python train.py --n_layer=12 --moe_layers=[1, 2, 3, 4, 5, 6, 7, 8, 9, 10, 11] --routed_scale=1.0 --n_head=7 --norm="rmsnorm" --rope_fraction=1.0 --attn_scale=0.177 --final_lr_fraction=0.03 --batch_tokens=[32768, 65536, 98304] --train_tokens=408100000
Below are experts of layer 8 (counted from 0) of a mixture-of-experts language model. Rows are named router (the router's row for the expert), gate (a neuron's input weights, with its number), up (a neuron's input weights, with its number) and show model dimensions 0-223. Each number is 128 + 32 x the weight over its row's rms, rounded and kept within 0 to 255.
Before each expert's rows: a language model's description of what the expert responds to. This comes from a sample of Wikipedia text that the model never trained on.

# expert 20
What it handles: Word-internal consonants. Single consonant pieces inside proper names in tables and text, such as d, t, r, p, plus a few placement verbs like placed, buried, moved.
router [123 147 165 148  83  81 151 126 132 161 151 122 120  76 142 104  62 158 100 131 143 137 129 122 131 101 124 162 102  68  98 109 150 146 121 158 128 177 139 165 104 121  41 143  88 106 130 113 134 184 172 142 102 110 127 125 159 126  82 103 109 140  78 134  95 119 124 165 201 114 183  74 154 211 131 152 101 146 118 134 121 122 157 193  96 130 170  85 124 105 163 119 125 115 170 188 134 103 163  99  94 138  66 166 179 182 122 131  95 122 171 151 129 122  87 171 130 141 105 182 131 152 176 154 163 163  96 132 124 213 151 108 116  98  88 186 190 194  85 195 151 165 140  75 162  87 147 147 111 145 130  92  87 137  91 122  92 109 116  88 159 119 109 146  77 122 121  76 138 150 102  99 156 169 144 149 142 114 148 165 145 129 142 138 158 145  94 163 128 135 122 115 101 174 176 111 151 141 164 140 154  80 176  99 131 106  90 124 117 157 113  86 113  94 114 123 115 144 143  91 172 208  85 192]
gate0 [146 131 114 115 163  85 119  84 132 127 140 154 201 123 147 100  92  91 133 148 113  94  82 143 130  66 125 109 120 109 162 153 113  74 111 159 151 123 144  94 130 131 122 151 126 138 138 162 129  78 155 215 110 136 149 132 179 127 118 149 122 149 123 107 161 126 154 115 116  93  57 149 120  90 118 169 131 145 160 170 141 108  93 159 165 115 113 151  96 174  87  94 123 112 158 184 124 146  68  89 167 129 112  87 126 103 112 154 112 137  78 159 124 212 145 107  98 143 188 145 133  77 125  44 146 105 138 126 143  95 162 162 156 124 124 152 136 120 137 102 174 122 221 106 148 102  96  84 115 157  81 180 123  62 116 137 167 119 115  89  46 111 158 104 145 118 118 152  78 175  96  96 110 139 103 168 163  95 129 120 102 148 115 159 163  69 161 112 103  83  76 147 129 140 146 181 131 111 139 166 135 176 119 141  60 133 115  96 128 139 176 135 151 111  82 158  28  75  73 100 169 177 144 129]
up0 [115  97 137 124  92 180 162 140 131 118 135 137  45 144 128 123 158 145 110 121 165 169 181  96 135 162 147 134  98 136  83 135 110 150 143  87 124  93 130 142 104 136  94 119 122 103  69  98 153 173 101  61 134 107 135 144  96 138 127 104 137 121 119 147 101 143  88 123 161 157 195  84 148 176 153  95 134 119 104 106 123 115 173  93  84 137 172  73 124 114 163 186 114 156 135  84 151 158 187 155  94 134 140 161 105 138 149  94 113 131 164  91 106  58 131 193 151 114  67 120 122 199 111 171  85 138 131 138 100 177 109  79 117 137 120  73 103 121  80 144  64 154  47 148  88 125 161 163 134 104 204 115 146 218 132 137  98 169 133 126 182 156 140 143 107 158 154  98 145 109 195 156 151 124 155 117  71 142 137 134 130 106 137 124  85 138  94 126 125 165 193  96 112 121 124  86  91 135 127 116 138  95 120 138 197 114 117 165 114  99  89 110  79 146 150  75 205 153 185 150 113  69 109 134]
gate1 [128 164 117 171 170  96  98  92  88 166 209 185 133 153 128  62 185 151  74  84 117 168 138 157 107 210  71  86 152  92 137 183 146 142 138 122 131 169 130 105  86  96 132 113 184  69 154 151 123 168  82  79  84 132  97 120 120 166 144 172 165 110 110 183 111  78 143 180 135 144 138 135  94  87 108  91 130 192 147 209 174 113 118 115  99 115  66 111 126 138 101  87 101 140 168 156 105 110 127 117  88 128  96  97 156 159 162  63 110 133 121 138 133 100 131 106 126 134 166 105 146 139 138 156 155 174  86 190 182  77 111 121  97 129  81 118 183 122 117 179 166 133 162 148 123  64 127 133 133 122 104 103  92 129 110 151 120 172 120  65 127 124  94 157 171 156  59 160 113 161 150 138 158  95 145 134 103 113 140  89 139  96 142 174 102 177  98 127 101 102 135 112 172 182 126 101 113  85 122 129 157 136 123 146 107 196 129 112 107  98 164 132 168 162 162 109 131 129 171 112 119 152 122 102]
up1 [146 114 113 145 169 130 177 106  97 213 183 148 108 144 138  85 141 120  67  80 111 182 137 136 107 181  80 113 117  89 142 167 176 141 121 108 115 170 141 152 101 112 162  67 162 102 142 138 148 173 128 108  75 131  82 128 134 144 145 136 190 122  88 162 112  86 145 162 108 171 140 117 106 116 120  92  93 144 132 182 176  79 137 180 123  77 112 123 129 164 116 111 115 117 158 143  68 123 136 109  90 115 131 123 138 129 160  70  94 111 128 108 122 113 157 140 125 110 155 120 170 166 155 166 152 172 113 202 197  94 134 152 118 127  91 154 156 103 148 188 170 114 166 104 100  69 139 156 135 111  91 126 134 132  74 117 137 203 139  94 141 108 126 130 173 181  40 131 124 153 188 168 135 126 129 173  94  96 171 126 142 110 167 192 126 170 133  97 121 137 142 132 181 139 111  91 160 113 132 156 150 132 118 194 125 217 131 109 119  77 157  99 118 131 191 111 203 139 140 123 133 174 163  98]
gate2 [158 121 179 167 150  93  64  49  89 121 126 161 114 131 123 102 102 105 153 124 136 128  79 125 182 156 144 145 107  87 132 145  71 179 126 119 121 120 119 120  92 169 134 148 154  96 143 113 145  74 159 112 138 107 170 112 108 156 117 100 110 190 119 165 138 117 124  74 133 110 148 132 142 118 195 143 139 178 140 160  83 107 129  96 166 159  99  73 108 121 162 123  66 148 198 173 126 101 141 144 151 122  79 115 130 168 109 128 100 168 143 131 168  76 136 164 214 103 160 135 171 132  96 106 137 123 178 146 166 129 132 130 158 158 122 207 144 119 124 152 127 145 173 109  79 129  69  95 149 124 107 176 169 149 193 128 194 151  74 135 123 101 150 132 135  89 143 144  80 170  81 180 181 157  97 121 133 121 101 161  97 131  87 168 107 119 139 135 121 104  70 159 104  87 147 192 191  64 114 133 124 146  89  83 128 110 149 141 109 120 199 149 144 104 116 153  88 217 138 105  89 108 137 134]
up2 [ 99 166 115  53 118 203 127 165 178 130 125 144 125 149 125 153 133 131 137 115  98 125 188 108  56 101 140 104 129  98  95 123 130 107  97 130 160  77 118 133 138 107  98  81 108 188  99 116 100 213 116 140 118 110 130 113 133 108 124 140 125  60 120  96  80 113 136 165 125 119 130 126  99 132 112  92 111  70 139  93 133 175 120 154  78 119 131 140 149 136 115 159 195 121 121  78 110 133 120 130  74 181 211 141  98 131 149 123 167  75 136 124 130 178 111 137  25 129  97 146  67 163 123 145 108 136  81 117  89 136 138 129 128 132 153 107 111 107 136 157 144 105  71 131 159 126 194 129 144 198 150 122 149 125  86 126  97 119 163 145 105 204 108  76  90 176 147 106 172  97 143  44  88 125 130 133 120 125 183  64 163 153 141 122 100 144 100 116 159 170 163 112 134 145 113  62 107 204 179 135  86 143 137 167 109 130  98 101 119 133  94 113 103 163 176 132 108  57 132 177 162 138 124 143]
gate3 [ 77  97 129 129 141 124 118 109 123  78  95 188  93 143 140 121 129 128 148  91 161  99  91 133 148 115 109 138 138 119  99 168  98 157 156 153  80 116 111  99  58 150 111 184 109 103 122 102 136 141 118 125 104 116 108  96 137 120 150 122  84 118 151  95 114  92 182 150 165 135 148 133 135 153 120 129 125 176 116 115 132 173 156  92  99  98 120 104 140  95 108 115 125 198 153 178  74 112 173 155 163 147 105 161 110 132 157 190 111  96 115 141 164 140 168 114 249 151  95 100 102 156 153 167 107  72  77 100 104 135  90 118 118 131 136 129 159 192  88 120 104 176 110 115 135 113 117 106 149 117 143 142  84 145  94 218 130  86 139 125 105 149 102 162 159 128 146 191 168 150 137 102 177 182 136 129 118 190 159  83 156 108 145  73 103 171 101 171 128  72 109  93  92 160 170 106 179 196 123 108 127 104 163  65  90 115 115 195 118 147 148 146 162 159  37 153 107 115 136  57 107 133  84 150]
up3 [112  67  81 126 144 154 150 128 159 114  96 156 111 110 125 104 126  95  92 140 117 155 185 142 106 115 104 145 141 112 123 152 127 144 102 143  93 126 114 143  72 161  89  98 149 128 138 103 117 127 141  77 135 115 105 132 189 163  84 146  89  71 157 106 105  92  86 156 128 163 131  65 130 130 166  93  82 165 143  64 119 143 143 145  87 105 127  76 127 123 127 158 164 162 138 115 137 161 150 129 171 155 175 170 136 120 151 116 140 103 149 138 151 148 169  87 183 157 129 106 120 147 135 121 114 136 155  98  89 102 117 117  51  39 100 120 138 147 131 154 125 122  79 115 122 131 172 123  65 124 170 169 134 107 102 114 142 102 122 165 117 111 126 157 176 141  96 138 203 117 116  94 182 193 137 131 109  67 138  89  34  47 138  70 116 121  93  82  77 101  64 108 106  98 148 105 149 190 144  60 137  79 189  81 120 131  93 143  78 101 147 134 167 106  40 119 121  75  92 120 101 111 120 101]
gate4 [103 144 140 108  92 174 128 122 129 109 143 118 129 122  85  93 139  73 109 155  80  79 127 115 133 139 192 132 144 147  70 111  81  97 156 179 138  97 162 136 141 118  84  71 139 110 163 169 114 159 108 112 183 167 105  97  69 163 172 105 128  89 181 117 120 140  94 150 124 148 117 102 146 161 172 136  95 160 131 218  96 127 155 119  84 146  97 151 108  43 144 134  71 176 166  95 151 151 137 131 111 146  61  97 116 167 141  70 161 123 169 103 132 130 130 117 105 148 117  83  82 157 156 190 175  88 120 136 177 114  88 113 157 110  93  56 158 154  51 111 141  96 134 204 155  95 132 107 157  96 148 101 119 110 151 144  50 144 176  65 140 113  77 149 133 146 163 145 155 147 154 124 107 109 130 149 116 140 130 169 116 117 121 146 167 150 139 162 161 107 140 150 199 187  94 149  75 150 175 134  86 143 165 126  95 144 112 184 177 133 167 123 114 152 127 106 126 139 148 119 118 139  76 175]
up4 [171 130 117 100  86 145 174 112 149 159 134 177 124 156 129  82 102 157 113  97 105  92 180 134 148 122 204 135 133 169  61 127 110 103  97 111 155 112  93 186 122 151 166 109 157 156 141 133 138  91 129 149  89 146 136 170 135 140 136  50 110 113 141 138 121 174 116 138  85 119 139 109  88 203 158 138 111 109  80 127 153 136 137  74 105 164 126 120 121 128 164 111 114 147 124 175 174 154  90 165 130 101 149 122 168 187 181 129 134 114 137  86  93 135 190 155 101 173 110  38 127 122 116 112 163 127 175 167 142 115 132 124 152  97 131  91 148 149  32 110 147 130 131 162 146 145 151 150 149 182 154 119 162  94 157 101 101  59 119 102 103  97 116 164 154  77 112  87 180 106 136  97  76 115 122 153  82  87 135 191  82  83 123 151  77 138 164 149 158 106 161 119 132 139  75 140 123  95 182 116  83 177 181 172 113 150  96 154 183  99 188 112 146 145 193 140 118 163 137 117  87 153 118 189]
gate5 [138 140 147 135 209 101  92 136  92 141 110 178 140 128 108 153 184 102 137 109 118 117 107 149 152 198 119 116 103 147 104  84 125 101  76 176 123 151 122  72 100 164 101  73 157  83 142  98 149 119 129 127 147 160 181 110  99 155 122 134 112 112 146 123 142 122 124 112 147 140 138 186 160 157 175  79 168 155 130 141 133 159 178 128 166 136 101 162 104  84 145 116 115  78 183 148 134  87 148  71 102 145  92 109 155 120 139 125  81 130 101  92 135 122 139 123 108  89 139 122  84 146 177 176 173 149 122 174 152  95  46 198 180 107  81 133 124 142 115 129 126 120 182 157 166  81  93  88 164 125 107  69 103  94  89  55 108  66 188  88 100  92 131 175 103 107 145 148 164 146  72 125 136 183 108 130  64  82  53 118 136 142 156  93 118 121 108 161  92  69 132 172 108 108 100 164 122 145 166 224  98  94 129 143 144 125 153 155 101 115 137 131 151 141 182 146 143 116 189 138 131 122 139 155]
up5 [154 119 136  91 102 138 189  44 131 119  78 121 159 161 133 132 148 145 129 158  59 120 151 136  89 153 122 163 152 118 172 159 108  94 171 103 136 135 153 152 145  91 172 196 142 126  63 198 162 153  87 155 121 122 125 101 153 117  88 108 101 128  64 121  39 118  86 124 155 172  44 132 132 203  65 178 143  81 100 164 162 115  94 148  82 163 125 142 153 112  64 129  97 121 108 119 155 158  75 134 145  98 162 106 114 189 101 107 111 174 163 178 201 130 102 153 121 142 147 114 115 124 145 169 144 112  84 110 122 126 140 115 107 121 111 131 141 152 154 151 157  94 134  92 131 147 199 139 127 124 133 135 122 145 111 170 121 102  90 164 161 138  75 102 127 133 103 156 119 156 137 105 157 122 106 198 148 183 143 137 137  82 173 175 126 170 145 126 116 142 142  94 120 164 101 134 120  95 135  52 146  97 108  89  90 185 106  92 190 143 112 121 136 145  99  48 116  86 107 159 139 149 117 157]
gate6 [169 161 153 166 128 102 133 160  85 122 126 133 140 204 130 164 115 184 123 125  91 115 114 156 141  61 150 139  72 130  84 124 108 137 142 120  50 101 185 110 107 188 131 105 145 122 119  74 100 102 145 159 115 108  72 119 116 116 145 142  98  97 166  97 118 158 139  69  77 136 131 103 114 198 176  99 169 110 106 156 141 114 108 125  16 110  90 155 120 136 197 133 119 108 138 158 187 120 112  59 169 128 162 163 186 109  87 175 185 154  94 103  92 139 145 126 138 126 108 100 114 152 151 152 143  95 135 182 150 112 154 145  91 110 162 166 131 115 129  93 104 162 109 181 131 119 138  48 180 106 110 163 108 104 114  99 114  95 113 109 114 146 142 123 171  82 127 141 158  95  88 103 141 132 151 112 103 134 153  72 105 142 142 136 116  99 176  62 161 147 100 179  92 199 142  77  91 120 126 174 109 193 180 179 134 131  68 145 150 126 158 121 134 146 142  93 144 158 134 123  84 116 161 132]
up6 [187 179 141 143 119  90 131 130 117 116  83 153 118 200 126 140 124 178 113 130  83 129 144 169 158  78 153 143  75  95  62 117  97 135 170 128  65 116 175 145 139 182 125 135 155 116 133 113 116  82 119 127  74 130  60 126 100 114 135 100 109 106 139  74 147 120 128  68  69 154 133 103 116 207 169  91 143 102  86 175 145  84 115 106  22 139  34 156 136 126 168 133 108 105 119 131 185 108  92  91 145  98 148 170 152 155  75 155 185 135 111 102 118 145 121 139 155 135 103 137 132 172 188 168 158  94 111 165 148 115 132 156  76 118 133 147 145 123 117 116  91 155  81 159 142 117 139  82 162 146 125 149 119 102 127 126  97  85 108 131 127 174  97 153 171  72 140 150 172 103  66  71 126 146 147 102 118 159 120  65 115 124 139 126  87  95 200 110 167 132 121 151  80 181 168 101 107 137 134 163 130 168 173 167 135 107  81 133 179 143 126 130 136 158 138 112 159 166 135 111 101 133 151 182]
gate7 [127  84 159 106 102 184 107 139 123 165 104 159  34 144 113 136 151 114 131 145  44 112 120 143 128 136  99 156 108 169  88  95  65 101 145 193  86  81 131 166  71 131 109 150 122  77 123 154  82 115 107 145  94 110  58  98  94 135  80 151 162 177 128  90 158 127 123 133 120  96 155 109 150 144 146 152 120 105 139 141 175 173 131  85  65 147  83 103  91 113 135 137 169 111 104  76 172 144 153 135 120 137 145 159 150 159  83 141 127  90 175  98 141 178 113 117 165 166 100 136 141 111 169 146 148  86 123 117 144 107  48 181 110 104 131 147 184 110 117 124  72 128 129 136 136 124 127  58 166 148 133  96 182 113 138 150  96 116 127  88 150 148  99 178 110 150 118 164 166 189  89  87 114 150 146 109 124 154 107 115 171 114  55 144 122 131 157 162 147  70 140 151 155 153 157  83 139 136 122 121  63  79 155 165 163  78 132  88 120 123 146 160 151 198 112 155  68 118 110  90 127  95 171 191]
up7 [131 145 124 100  89 161 155 195 141 176 147  73  84  51 150 169 145 119 119 103 128 159  83 135 136 116 162 140 127 109 171 123 124 115 118 121 139 114 138 121  54 204  91 128 129 106 125  98 109 152 165  95 135 116 121 165  70  74 160 125 128 172 112 122 187  86 160 132 109 147 128  78 129 168 170 118 134 105 166  77 104 123 124 102 109 110  86  83 104 143 122 116 171 154  87 112 149 137  88 117 114 206 169 134 101 140  72 200 135  93 186 108 206 140 184 116 139 175  91 155 196 104 139 108 161 117 113 110 104 109 163 123 114 158 132 144  74 138 121 113 119 141  87  90  72 153  87 174 120 148 148 144 199 164 145 134 170  98  65 156 169 133 128 154 118 126  53  74 114  97 149 111 134 139 161  93 127 149 149  99 104 140 149 115  68 123 149 124 172 107  94 123 123 150 120 132 200 137 172 106  66 115  79  96 161 143 136 108 147 190  75 124 110 166 141 120  63 102 123 139 120 152 161 138]
gate8 [ 76 105  91  51 122  92  80 118 157  90 128 184 135 162 146 136 172 163 110 102 103  95 153 114 124  97  90  87 134 165 130 112 105 175 137 183 147 109 133 140 116 116  82 137  55 159 107 113 154 152  79 140  92 101 138  85 117 116 171 132 125 111 138 121 105 122  51 132  82 158  95 111 142 123  65 183 190 157 112  75  99  87 201 111 135 163 112 179  56  89 124 153 107 128 195  94 129 163 190 116 115 128 100 126  67 153 144 157 174 170 134 106  69 152 170 123 148 191 156 124 138 125 123  46 110 146 115 155 125 185 143 178 152 103 135 121 107 117 119 130 190 134 127  54 146 105 134 170 136 147  99 163 132 168 113 116 176 109 137 166 155 157 102 137 107 110 144 135 175 178 154 158 120 154 140 167 105 110 171 148  84 132 135 170 101 109 144  99  55 171 101 153 107 102  68  58  88 124 158 121  98 109 129 125  93 115  82 168 127 160 145 104 152  97 111  99 126 145 132 134 134 134 128 146]
up8 [113 121  54  68 126 111  95 123 187 139 115 162 144 163 136 124 160 152 129  94  84  96 135 116 149 126  80 102 141 137 149  87  97 189 129 199 144 154 113 139  84 135  65 149  56 182 136 155 172 153  98 128  78 117 137  78 116  88 155 116 117  88 140 101 123 123  87 105  98 172 113 139 142  92  85 194 168 132  96  84  93 128 183 121 111 172 109 184  73  59 123 140  66  94 185  74 128 150 164  84 112 105  97 119 122 152 137 162 156 143 130  88  90 156 141 105 148 169 151 169 128 140 102  77 124 124 134 119  95 173 126 172 172 106 152 140 122 155 126 126 184 116 124  81 146 125 145 155 123 146  79 145  96 171 151 142 164 136 161 144 160 159  84 158 112  86 139 115 187 143 158 165 101 144 147 143 118 102 168 161 102 132 129 178 105 135 113 126  59 139  91 180  90  84  82  80  90 135 169 120 164 100 153  96  98 116  75 181 102 200 164 153 163 146 123 139 149 131 167 118 141 158 122 175]
gate9 [133 101  98 105 111 100  91 113 128 123 136 174 149 192 122 170 173 176 126 127 124 142 135 119 140 108 110  97 189 170 196 119 158 115 122 137 175 129 141 160 126 130 142  91 150 198 141 149  84 155 127 141 165 144 106 109 196 156  27  65  95 151 132 170  67 146  91  81 173 126 163 145 103 135  94 153 138 159  70 163 138 147 139 143 124 131 115 114 124 114 102 164 125 124 139 151 176 111  58 149 141 100 117  89 132 142 145 128 151 145 112 150 153 101 148 117  75 145 186 122 124 153 145 144  89  89 116 112 148 162 108 151  82 144 138 156 199 147 144 118 115 100 131 148 157 124 110 160 118 135 124  99 130 138  70  53  97 135 185 148 113  80  84 149 139 166 184 195 134 154 160 136 145 222 145 124  88 130 110 145 114 116 184  79 140 159 102 146 189  82 163 139  83 131 136 162 114 100 102 136 105 165 162  69 154 133 100 130 120 123 137 130 182 153  41  98  87 104 119 129 110  32 117 151]
up9 [150 135  93 135 132 106  83 101 138 108 113 159 141 159 121 165 162 149 136 129 122 165 159 130 159 105 124  87 178 184 197 136 153 116 103 139 148 126 139 160 113 123 140 117 217 172 125 169 120 177 132 134 158 151 132  95 166 136  26  86  98 176 133 175 112 127 103  56 168 135 127 154 120 122 104 140 125 132  90 142 139 169 131 131  98 135 129  88 109  91 108 170 112 113 128 158 205 100  95 182 126  82  96 125 163 149 147 140 151 145 107 144 162  83 133  57  94 173 160 106 147 114 173 116 118 100  85 118 143 168 113 133 100  91 151 143 181 175 125 145 111 148 103 151 135 119 125 164 118 166 129  82 127 134  67 101 131 137 185 135  89 112 108 154 114 142 194 175 130 159 128 116 138 202 172 118 131 167  79 149 136  95 157  70 144 123 104 159 173  60 152 121  89  94 191 166  93  96 105 147  88 161 197  74 122 108 146 156 157 156 123 177 207 132  80 119  89 145 139 148  93  61 127 138]
gate10 [133  75 125 170 106 115 138 133 143 122 114 175 169 119 171 105 159 168 103  69  80  70 144 140 135 136 168 202 110 126 141 201 162 138 150  73 151 161 116 168 144 134 134  94 125  88 124 134 167 144 114 200 118 132 109  90 100  88 118 169 146 170 103 137 116 136 148  83 105 111 125 161 169 122 142 130 146 130 139 156 157 154  93 104 134 134 100 146  99 177 139 120 124  66 131 158 115 104 138 123 136 122 121 162 125 132 140 132 128 167 163 141 111  77  87 115 116 170 134  71 140 116 157 112  93 162 123 147 161 136 135 162 139 106 121 140 108 135  94 133  58 176 139 109 151 100 116 106 144 171 154  97 129 154 100 157 100 153 184 122 121 120 198 138  90 123 133 179  87 155  84  94  85 179 146 166  92  55 127 163  89 104  76 131  99 164 115 105 108 141  97 199 175 157  73 167  78  82  99 199  93  90 143 162  98 182 181  96 148  70 144  81  74 121 132 156 133 118 132 112 165  19 166  89]
up10 [110  64 158 170 135 100 156 115 142 127  90 165 158 123 138 129 184 183 106  86 104  77 147 165 126 154 140 194 118 126 117 196 131 145 135  76 149 170  93 180 142 127 157 116 136  92 143 137 152 107 132 193  93 148 118  89  93 125 133 139 131 169  80 135 118 157 153  70 124 136 134 145 168 123 154 133 143 119 148 130 161 162  91 127 148 161  65 145 117 142 153 119 158  77 146 164  99  86 140 157 142 126 102 167 150 113 132 168 120 145 116 141 118  83  61  88  90 161 146 106 126 104 183 133  87 196 129 149 127 126 102 150 153 105 153 155  94 151 116 130  54 195 150 107 116 121 133 110 173 148 146  78 127 163 113 177  96 192 191 119 123 111 185 146 102 111 129 163 116 141 106 104  93 181 168 167 130 102 142 183 117 109  72 136 110 158 121 122  64 120  93 161 184 150 103 148  86  75  83 183 122 122 169 131 106 178 179 120 143  82 148 106  74 115 170 179 143 116 156 101 171  32 171 125]
gate11 [ 99  73  97 121 127 105  55 140 143 108 119  69 149 231 108 159 152 117 152 108 115 150 137 154 161 110  89 162 172 126 192 111  78 120 161 182 122 133 127 156 125 167 129 116 136 134 108  93  86 129 169 133  94 130  93 141 121 110 123 100 120 163  80 212 163 110 127 107  75 157  96 113 153 166 108 131 139 169 117  76 131 155 210 133 149 146  87  72 111 128  93  87 137 106 159  78 192 165 113 131 170 167 109  99  73 133 108 138  91 100 131  75  78 171 114 107 141 182 129 140 103 150 198 146 127  70 186 141 172  93 155  83 112 149 158 143 133  97 199 135 135 147 168 137 100 115 125 151 137 159 208 105  99 118 145 176 161 171  76 135  82 142 141 141 128 104 136 101 185 102 170 135 118 173  76 181 167 159 138  89  67 123 147 129  88 135 174 130 139 137 132 147 148 102 159  99 131  83 119 140 133 101 147 161 187 124 131  98 126 119 133 146 196 138 127 116 158 137 128 143  82 150 143 118]
up11 [127 123 139 156 105 124 195 144 154  77 155  75  81 104 151 140 156  91 175 128 122 119  95  94 130 122 174 153 112 142 182 161 119 108  63 142 136 109  85  79 165 121  86 183 121 187 107 192 141 154  77  80 106 120 196 135 102 115 131 136  77  67 143  68 109 145 103 155 112 133 173 117 139 181 162 115 120 130 180 105 128 150 118 103 115 112 153  96 139 111 162 111 154 147 167  97  94  37 124 148 121  84  85  97 131 171 141 120 121 133 149 147 103 107 117 110 127  96 149 155 166 139 115  82 108 139  81 104 162 157 124  70 127 109 118 124 163 117 117 135 139 128 179 136 114 153 133  84 173 110  88 134 174 117 100 131  95  43 157 169 152 172 140 173 141 119 152 151  75 118 104  59 192  59 135  68 101 130  95 120 244 122 104 123 104 149 101 117 129  75  88 130 117 121 147 105 149 166  98 109 143 167  95 101 140 150 154 159 174 156 122 128  92 150 138 166 131  94 130 100 156  71 111 159]
gate12 [126 166 167 155 106  88  95  75 102 126 142 157 206 159 110 121 134 122 125 127 138 116 142 114 144 153  60  95 150 149 148 123  81  92 117 172 167 157 109 139 144 113 146  64 170 122 134 177 155 132 128 142 117 136 101 114 116 165 127 119 107 137 154 212 137 137 138 163 141 118 152 161 123 119 134 132 153 135 122 122 118 105 120 139 134  96 107 193 132 126 138 100  90 112 157 116 178 192 141 140 152 124  96  94 161 161 118 160 120 112 129 207 101 119 121  93 129 170 162  88 129  69 130  46 153  86  72 129 154 155  73 150 143 120  98 116 178 111 144 108 160 117 164 139 131  91 140 113  74 140 135 107 125 157  93 130 151 138 136 120  91 178 124  65 104 155 133 146 139 144 100 133 139  94  67 155 197  83  95 110  95 132 165 143 215 125 146  78  43 107 109 105 148  82  70 252 187 167 112 161 125 102 141 164  55 110 125 119  72 115 142 156 126 137 130 157 172 122 114 146 168 162  72 115]
up12 [ 87 152  83 127 145 171 165 187 115 149 113  64  43  80 149 117 108 143 191 142 130 138 174 112 111 118 201 150  80  78  68 110 148 159 133 140 124 152 148 116 108 128 118 153 109  56  87  89 114 150 167 186 153 109 115 161  73 121 142 122  73 112 106  90  93 118 135 134 157 134 178 100 106 137 121 162 128 136 161 120  58 117 150  96 123 179 131 130 129 124 162 123 115 128 143 123 113 137 146 151 104 121 174 138 106  86  90 110 155  94 138  77 164  94 148  88 137 115 123 108  75 126 145 176 119 188 150 125  81 148 107 130 140  83  71 111 162 173  57 147  84 169 101 110 147 166 127 122 163  77 109 118 100 106 165 131 122  81 125  81 117 163  90 132 116 139  77  94  92 127  85 110 201 165 128  96 108 121 157 167 156 158  61  73  80 120  91 124 171 120 143 111 177 187 179  98 141 159 171  95  95 117 137 132 165  21 163 104 133 138 103 167 142 121 130 143 117 132 134 108 140 129 119 163]
gate13 [114 143 110 114 110 142 151 128 155 114 106 185 162 174  88 110 111 199 138 111 107 138 145 164 161 127 114 103  84 128  88 128 134 155 135 114 144 117 174 124 142 148 154 123 109 153 143 150 191  72 127  92  88 145  97 191 156 134 112 124 140 166 152 123 132 150  92  97 137 158 143 151 117 165 121 138 115 126 119  90 164 109 150  77  93  74  98  59 118 125 179  71 156 177 101 141 120 139 182 108  98 100 147 174 150  46 127  85 145 129 156 158 101 130 175 115  89 143 127 120  92 149 190 114 148 188  87 104 134 151 111 163  73 144 134 168 136 108 141 128 163 112 163 131 162  62 113 146 111 169 142 123 118 143  47  76 128 107 132 125 122 102 141 116 122 186 131 174 123 165  92 126 119 222  99 148  99 129 155  87 125 106 184 140 196 179  89 167  96 118 170  88 119 196 129 183  89 152  85  74 171 125 146  92  92 122 122 146 160 108 125  82 129  49  93  92 147  48  90 138 131 146 130 105]
up13 [112 160 129 114 108 128 118 123 157 104 119 182 139 144  93 129 127 203 150 106  95 129 147 174 149 115 115  94 104 108  87 128 147 164 132 124 145 107 176 117 134 125 143 120 107 145 154 175 194  68 129  84  88 143 113 194 162 129  96 132 108 158 157 119 155 135 135 102 142 149 126 172 117 153 143 136 116 122 127 100 154 112 161  86 108  68  79  91 127 128 200  77 152 179 103 144 107 136 191  88  84 105 139 161 161  35 137 101 140 130 141 140 113  87 167 136 106 148 147 110  92 163 185  92 151 171 109 111 131 154 121 142  91 141 128 168 147 138 124 105 152 125 149 145 169  58  84 134 132 176 142 128 100 141  63  60 133 106 145 119 122  97 121 106 137 193 124 178 114 176  94 118 115 236 102 168 114 138 149 105 138 102 150 145 198 172  97 166  96 115 194 109 141 187 128 183 105 145  68  92 182 112 151 100 106 147 116 140 174 105 143 101 130  53  96 116 178  46 105 115 148 137 137 110]
gate14 [148 143 122 164 143 178 121 130  93 116  94 127  92  95 118 115 128 168  57 132 130  88 205 149 136 170 173 186  71 145  93 142 183  93 100 170 134 171 142 187  98 138 123  61 158  73 102  59 104 188  95 138 106 137 128 105  71 220 123 123 122 102 162 252 105 163 129  68 161 106 146 140 111 132  89 121 181 176 149 139  93  53 136 125 127 163 185 143 159 130 134 190 121 117 150  99 191 159 119 121 153 138 203 154 132  79 134 103 120 103 148  95 161 122 165 118 163 121 145 103 140 129  89 154 136 141 110 110  85 126  93 123  87 120 134 136 180 136 144 155 133 119 117 129 134  65 149  64 143 135 133  92 152  90 142 145 132 157 117 111 116 130 129  88 147 126 160 127 177 149  71 127  87 134 125 185 137 100 130 156 116 135 118 104  85 115 114  81 186 155 100 161 173  90 139  79  79 175 134 148 136 119 117 122 152 141 108 143 139 157 131 141 131 121 110 101  84 171 179 140 134 125 120 122]
up14 [102 114 112  94 110 112 121 180 128 168 158 136 195 128 155 106  89 104 182 129 117 144  66  42 129  70  94 116 191 138 144 149  81 179  82 101 144  89 119 112 181 166  90 156 116 189 143 168 172  90 139 145 106  68 136  73 166  83 143 120 116 169 113  59 162 145 121 205  74 138  97  58 146  93 175 126  66  73  95 145 131 201 151 132 139  83 121 103 105 140 115 100 107 128 105 125  60 123 142 159 166 123 105 126 124 126 111 131 102 140 119 130  85 131 107 150 106 100  61 156  99  97 137 104 105  94 125 132 154 130 195 102 170 162 121 132 115 119 132 114 111 165 125 159 103 188  90 179 106  88 116 172 109 170 126 152 124 125 149 134 134 121 157 150 146 107 139 130  82  95 119 124 191  80 130  84 108 129 111 107 134  89 137 176 198 143 148 142 103 162 159  65  87 134 114 198 194  74 105 135 136 156 131 128 119 131 103 145  80  88 161 116 122 121 143 115 159 121 101 111 133 126 110 141]